Experts of a small language model.
Size: 14 layers, width 128, vocabulary 8192, 14.1M parameters.
Experts: 3 picks a token, a softmax router.
Training: a variant of Adam for the experts, 671M tokens, 5120 steps.
Below are experts of layer 3 (counted from 0) of a mixture-of-experts language model. Rows are named router (the router's row for the expert), gate (a neuron's input weights, with its number), up (a neuron's input weights, with its number) and show model dimensions 0-127. Each number is 128 + 24 x the weight over its row's rms, rounded and kept within 0 to 255. Numbers have three digits each.
Before each expert's rows: a language model's description of what the expert responds to. This comes from a sample of Wikipedia text that the model never trained on.

# expert 44
The preposition of and the article after it, especially part of, Battle of, plus table headers like Year, Genus.
router:138136136107146112118125162132155143105119142135084131129148151155137131129124164162158115122119107141134151123144160148125144122113122083138135099092148169121143123143164108146118098122114163072124146154142137121128090155173091136141119072129135089113126134152113136107140170093149129135100152116169112151123140109101154068131081107154124164133104146086121098149138117092057088145145
gate3:092136141118147124099078136122143139147147132157154109156159109120090097108119135175100128138136124146105121095120116134091127127124160121114118161148150176108195140138152134117141090118147093147108149127127087090077119091145119107134142142139153093146094104125119154117173149124053151124108125098113142140088144159118134083140095143117122156139139143072127145148132120111119136125167
up3:102153136094153118138095125094166120125155147131128059139148101141116171108131137120170130096148101142086142139122127105119125103097133150132124168116196155114152129103157123161094107161146150104094133162148131110119108137127139110096178119174118098126101101183166133127139145162111120154134119124084143108111119121147122113153139165090135144114112130146139101173148134084126135129108

# expert 36
Word-ending pieces like -ing, -on, -ed, -op completing a word, such as slo(op), Jun(ip)er, and award and championship nouns.
router:081119126128121146170103142092142149112151128128089132128141134131181095110100158117154141140143108137157149077133134142085133136091121111085132136116140139119135083150162116130116096107111146127122158162113125115116131119144099140174119144112097092096107135152135115124147133101153082085062133097172097141128079116087108103109119124145132154107104114091143122123163154101098116134161
gate3:105146110148106186086105126150152116124113159144124139123079145124121136143162114090120124113100178114129139143126105119096136085144127121130117124119107143133152160161139099115110114119149156175097099118104124109156127084126102091137129131088125137128135081163092117080163118115134175101122103130134140088153149096126138141098107154193121118115141114120137147060109139139125166124151
up3:119129168110131075174135118101164146148177123089133100108157106130177120070132140126132155131138094144150113123119187120175142132099133150122154137120097118114166144070121160109141122108157148108152137174111156127123094151114143109105132126144167113138122150164153129165098156131133083136179122146086117143137131115131125111108142137111104147174131116137139129145145174141127136133104

# expert 58
Single capital or lowercase letter starting a split word or name in tables and compounds, e.g. extra-b-ase, full-b-ack, D-ainis, bl-ank.
router:121142132128148133123142155105160148075122136124120137159188104123144100133099150125162143141129148126133138122152142134119136130124150033094157111127121152099144103116157165149085064081111168127108193139123128120129112132130107175141112120150140128141132132180103086098139161115139120106114135127155100128156163112096123112093113109151150138112142132111124117115114141098118087131139
gate0:121117127127177111135141100137149118099175107110119111145120095131140145129063150156125119148147121174159161090148141147136094113084186149122103114128108161113109117099135139130104139106115137107118165173089144140134136136154113130156118110090107132125104126112156115136096122084123123108129149091113130155115142131100067083138143083151138151136150161095102091127131128098126131177156
up0:152126122141119146097139119136191138150174125152172089147110130137163154154108114093111098136126125145086130103088098133145122134118163140173110143104112165142101159097133135111124153107147116146075130172122112143145134128118121123140123123088140136140081069109120130149138108101118162117140150097100121140116147136152066104087139104147150147118167133179126087121135120168138147140119

# expert 31
Forms of be and have (was, were, is, has, had) after subjects, and the piece as inside words like Glasgow, measured, Treasury.
router:108146167107136168153114107077145123124129091134124137141126150144134128136080162134130147096124142154134147135135174159116141143081136113101118104101091137129147086128135124155134099095108152070125165150138128128112115126166073153146116099121124094096114145159101131077167137115102135078115130077154134116141129144120098149128113119161161136083162177120129106115135142117100110144151
gate6:168152135137135114118152129103152145117131102129125139123144146094142139077101112189115135153134125129125092144168168100125122155126128105129189126114089143146166137173125175137145129115170152132146129172138121161179106140171144139139140107147129126153114122162114125128146113094139098115135089150132143133183164092141180107137128118133117122182109145098123101101142102105133137124172
up6:156066126126154128082153096121117121122076116152094111109098097121140121122127071121122070101139120148130144123123145128117083132136158151114136101157152117155150179112130138145113107099109152122115124175124105148146073172115112154186123114097101134153088066122114149100136101118143101131129150160139154163131154114110156148149132121133115123129121125137134079126108132118131102111116

# expert 4
Tokens in album and song articles: "Reception" and "Discography" headings, chart-table dashes and pipes, award words like Best, released, review.
router:083116141131139150137118144126116127088155146106132135122157144160155098156096160115166123158158100153150126090158147164108121136137149075119162122112123164106116101132127093130084087113095127108125167138075133158129079136176089146144114118134108108108092142117126109103141144114112126111115177107175139124147125120116120144084117127157146157120108147094117078114103154106113118089130
gate0:121144113175150143119086202105105115093125120134124109171123089118135127119092167189156128081134138121148145130147155152140127164136141127084128126091158151131126156099148082131086133087108165109124114113103117157118101141121119101171117099104086134132105133132105126064116152107083098133133172118116142133100121088127107120093129136136138133105125126102125138134121153146140132145114
up0:141180141096157136095087129161151109077090118136118100118099149100153157114150145100152128065143113107132120190123128151096129161139123157107112132099139132125128150102136153110116155138123159119120163128110082136129116144090126125136132089118108138108119132137115165084111115105140132132130122106110148148155145101143097141131141167119162152131116127154132123061160137095143184086104

# expert 52
First letter or consonant-cluster piece of a split word, often after a prefix or at sentence start, e.g. sub-d-ivided, out-d-oor, g-astropod, J-illian.
router:095143174146148115123137171120108144115149133155084141169162129142131086143129174119150169123116108126138149127173137167149144134104147073128144093094135151113141117175145097125132110098103124113134210145137158134112106135167096136144129104137124137120124119144088106094176142110155132107095121101164112113138121116114129109085087118164131126129151134108128117156112111100096103151134
gate0:138122103154148135127167146118136116122133149125118164165166108146132140110088108165139099115139153168155100115125156125124142088102164106125092115060133140117182111118154129128126122085107122164150144153108151168128123139151117130110113046160119121124139122104112136153151127083097108106111136103130151104135155109057142137151111120120117172162096111114125115125123116119122154162140
up0:157102162111093121108102142152114149126120143131168136123143089144127182159116124146161110141120137115114091138081118134128115129124158113172111160140172149122124148141143129138134142148144142137089132125156124133170104127112120113139139130132130142144122088151116172145177099115118105131148127129063108189130174117120106102080114139112165145147150131167127088152111119055134134092109

# expert 6
Articles "the", "a", "an" after prepositions or commas opening noun phrases, plus table pipes and section "====" markers.
router:106168154150138136144118158122121133088154134128089156129155123121135137180124173151191124094124104136146143106153157140107163144129134109119114078057159152092123107176123110150102106081122133133085150115122127134114140130144100156157110111130133126114144154126092128123168170086131106117093157095167096107154127117117133125125113113139142145126141135121162138139127131126069088129145
gate5:098138079134118159140093101104097099136160163120126124149130109105113119140080109095142165196138142111098114099115104133110160084133144153130136112129126117144085139160108176149101103100141119137107122140111066107117134104151116125126144103103104152160158153126095075153089152135113101106135142129102105147135133134132086122122149098110149181098104122134149134146138122092107149147138
up5:082133108155121124122100145141111110108150148095103091092134126148115132160086103105150129200118132107139096126105098139125159105124150132153160143119161126144121120164110132107146137099133125153082119144130075128139154118141132178134160105103122149164123159110100078121062162101122098115108123143123139165160122141122102125148123112100135166147110097132128150178155125100127166120152

# expert 3
Nouns about films, TV and games such as film, series, role, story, character, plus table-ending pipes and list numbers.
router:098125141104147142134128138087150134051136123114131158148173142150148115137105174129167127112141140106147128106146169142090132133091134118117161099072114159099133075141152132157131094106135111127139152130107148145135131140133098104136117131151116084072120130139108100100127130109136125111101139101175104074132133121096138123091074132144136168131112169111129106124103117106110130106170
gate6:137160142106156114073143124158175127123117157100163123141106126148105131147100090130150166174144130115132106089140160131122127124127106125151207143072119118098123099115154140166110123116126111129106148167149153166128139104134111092093143082112115149137126084080123172130107133116153124134154144145124117100124157102141142140113148117146143126170099120158114119184143142151141153113143
up6:115133116138156148090128131151077149165106095134124102103074110132094177103146109107122103127103112153099141090116133119077135117148121146162158109128117104127145142113119135117110124115145093121193120109131104163136114162109117107109100125108111148087095131123113160108151094128202112106148089123121103139111160121126136166157168129169116126173123148117117097140139107107133162106122

# expert 14
Verbs and adverbs after a sentence subject in prose, such as was, is, has, also, been, as.
router:133127167118150139107116161106135124113143108143102123108149145145161094134145132123166138144144114129121098113169130143119130140097131100123182085071127143119100091124143123142096106104112141101122157168139125157113129133139083126141056100117136111092107138146110122082153130101121138087117115122174143120138149112109161148091091131143132156122163157132124098133092151089088075126168
gate4:155136142098100124172132117121146126131107108126133119110099088094099134148145131133128151106166165116116091120098121163145085156114114130157134122095097143168113090118146169160080134138095124149141151115165160142133111115131149146167126103122114122122170153128126113129118132171122081154138143118112100146134139100155114152108090112142112142142138128121139086088147068126129107043141
up4:175092124151109119162143124149147089120114134149151131135125113089109075194164099150137155112152145092152114116090115106158122187157111134154147129105120131150116151128105129127130120140082115101132161110112136119160129062137109136094114108159140126149114143151139136127134109141126091127131133131126153151132193143166117180118112128118117140169146138119102147137119095154148188127142

# expert 38
Prepositions in and on and the conjunction and in prose, plus Romance particles de, del, la in names.
router:095105140129146150122135136126142131071151143166094131127132142140128119141093170143171135154114125161136123112165137160110110125110120099106134078130167152086118083152134137158071094086087124103120175161128120120108111111129079171145084084114155135134124153141124123111111126091106128126081118129155120094143146134121098116118105123131161147117137167109166137131125126106098106128172
gate2:142089160102160126147188124105156157128095148143131146137151075105116147101118120156130118130128126142169156124151076107096104100139122127082144110129139123117137130135127137076098125105116181135140158119144195151106138097111133143164094142094117141120144096115153107122111143109101104150127160162115143120129113164131109132097094114126050144134118137108123139165097137108124142138155
up2:116114124165152150094161110154116172102102082146154139093117117112164138133086137120102171108116160139093116129115124142136160087129156115124108150133082092136142116114090138162139113145134107098189095154135164080118116141125097138091179129141108108155092111137128157097136127134149113132157117118083149129183150123127137137155117105133143128136140147112075103131110152118132168126109

# expert 11
First capitalized piece of a name or word split into parts, often consonant clusters like Sh, K, Ch, Ar, as in R-yn, Ver-ona, Tur-bo.
router:124147164103148130133141134106135157136152148146086127115108127121141089140085181136169124114131127125133133121154158157086133145124131069082103086083126140133151104145156120154102070107134153122137166109101129125113120111169094168148106100117141092119106153128110136120157147117093135102095143122156127098167121137096139102076082101136155135146089126112157141127114143117115086117144
gate3:096139094146128118130105158155140145150124171151068135111074149115083175096118142146144096099121121133136146114112129167106151099116166124144127123149164105120161156117169113134105087132131140089158134134094141113105120090133118100128117130115159117139131099141115114121167134134104173111148122087135132128102099072108156128143163154184102113138128120085146168119141168117124142127106
up3:106113091106141111133157140107158122152169176110174056115127142113180107171138146118135140102147133119104115110137146177132180082069150138131130134114137126111142162112103122145142089162130139147121117136134128131141144112131141109120139124147121083150144101120098102121123136117129131131085133108136117150135135087120181142142145135155133116141136094147157121164090168101111120171076

# expert 39
Opening parentheses, quotes and braces before glosses, loan notes or LaTeX arguments, such as (part), ("…, {op}.
router:125158173121130163147115144127138118101116140137120131125127139139177087141142173164167150128148118152129111126140161140100151128102137101107147128086116134152115100139130124143118098113108129111133171124127102148119097138177081156129078088163133113100117127151135110107155141109129099097104164122133101105180165092111108106092120128134190141093133156102165120095140141127099119114182
gate2:125110134141118107145138167090186165144078114168149166105156064133150090115116136162138113160111137138146130137122126137127122108073129125106181122137184147152156142123149129142126099169116120153095159118143110143138158088110124111160136140112103162122143121136142115069095114086102126126106113139125097132103148130135115151128071123137113133160104106120162122115147114139136107170136
up2:097147097099123166148178127146099130115156117136117145103077133119100164106121107114123163163120172178117117169135157108126139163122146122114127160169146128079132109120118166104150114141098142118180169106119129158137165184101153151109146129112126136125105099114142148134152142149129131126130116129110133154118114099117176129137127111135177152083174147122079114147137116104111147156110

# expert 8
Mid-word syllables in non-English names and words, Indian, Lithuanian, taxonomic, such as Phrid-ay, Sush-ila, Bhupath-i, Cyard-ium.
router:124133139120140164126126148158168140103167122137115149136136136135180101164122143072133130137130118162130160088135156144139120117065130094100138108105127111146144101140123130129112089119106106132129217156138126155135145121154094140131097107135136142109111155125082116117167138070134126093105141129161107105145125112078118128140096113177130158128137159088145126103149133117113131150167
gate6:162114145086137103114156105153139124121102128123153134101178142101096129131110124129147110149107110140114108137145166129143112114126149120097167146085106141121123134119118159149123115142127081130184133117070116147128108110115116123079139097166140112124114121132141125139078116153120113161126125136118122143136100070120133069167088088168150146154091120138079130144171142074112144127153
up6:120113155127131162080146135159164164150137166142095101115126107154087165132104107120108095144108117165126113171129125090127106127138106131143104171100150176100156143103129144107173125145149155132142094168176129122108101130101091165125121095096177106156130124142150126130112103120163065115145109102118109145122128090129103128131114106152099165125140153125120125114155113108148153102119

# expert 32
Digits inside vote counts and years, country names, and classification terms in species boxes, such as ph-ylum, Plant-ae, Germany.
router:128126175110138149150168141118179115133131159125105147133125139155125096134118186128155122137162124141128143122144155154102138115128137095129140138120123168133114101159127102160100091120125148089138146133076139150138111138175073149141131067154149089129106113131109147094184148110110135125094131088149098106139130133120099088143127124129148181135130187126163118135095124119098125124163
gate3:080168137133164129143113150157138100123160164099122165157159144099132101117125126124145115132153131074094161094125110153117171118128153122141145088135154148144112139121130122123131054123149129100117128136090132137118161082107085142139120156097133170129118103129111122118122162125148135128158131099118131095157108079138147083131101111151116147099116110154127203134112165138111128148114
up3:098130147110148105161126125123147117128127130143127127115193102114109083107133107154126135106138125118091122072112140140151150130099147138115154108136125143150164145104127119137119089137157142091154126139114163153133126099138131137121138144139138137131157107150141106138097152110141086166163104150109130107115128115201147100140062137125101150137122112179128134195150184131090142176116

# expert 43
Wikitable delimiters, row separators |---|, and heading ends ==, plus final word pieces before headings or table bars (Ev-ents, Dou-bles).
router:104126160128144126155125135109155132103106148125128114140147139149163082120133180128155145147130135146131155135143180136086128112109138085121141064123109133147111118121135121133120093103077141089140154106107111145093086153165092125157115121116124140119121136140117132080155181110113117105084147123185105120110134108113108144093106128163144142129085152112157117125104135097075116149170
gate2:130170143105125113148084182090186123140125133162122143146151081127127106111132159123102142123117134110102148097105118110104097178168102110145119128143184148115102125135142113117130134099143148175099129116122131126129121093142114138166087107117162132129133081149142131111165107136108150136137138160166149147133154161091105128118105161127128146137121124100112145182144114191142124145175
up2:122107128168106142100156111153077139138154129137131145064117121133118136123099140148158145149100145150142137158171135131176164106116166121109104095121101156086124094148092093145132101149137173114125152133121154153135124137143126130068173102142163142128107127112104114132108097121143107107130111080087148102132119126121149138140125096106117113141166129110130098132163153090090135095078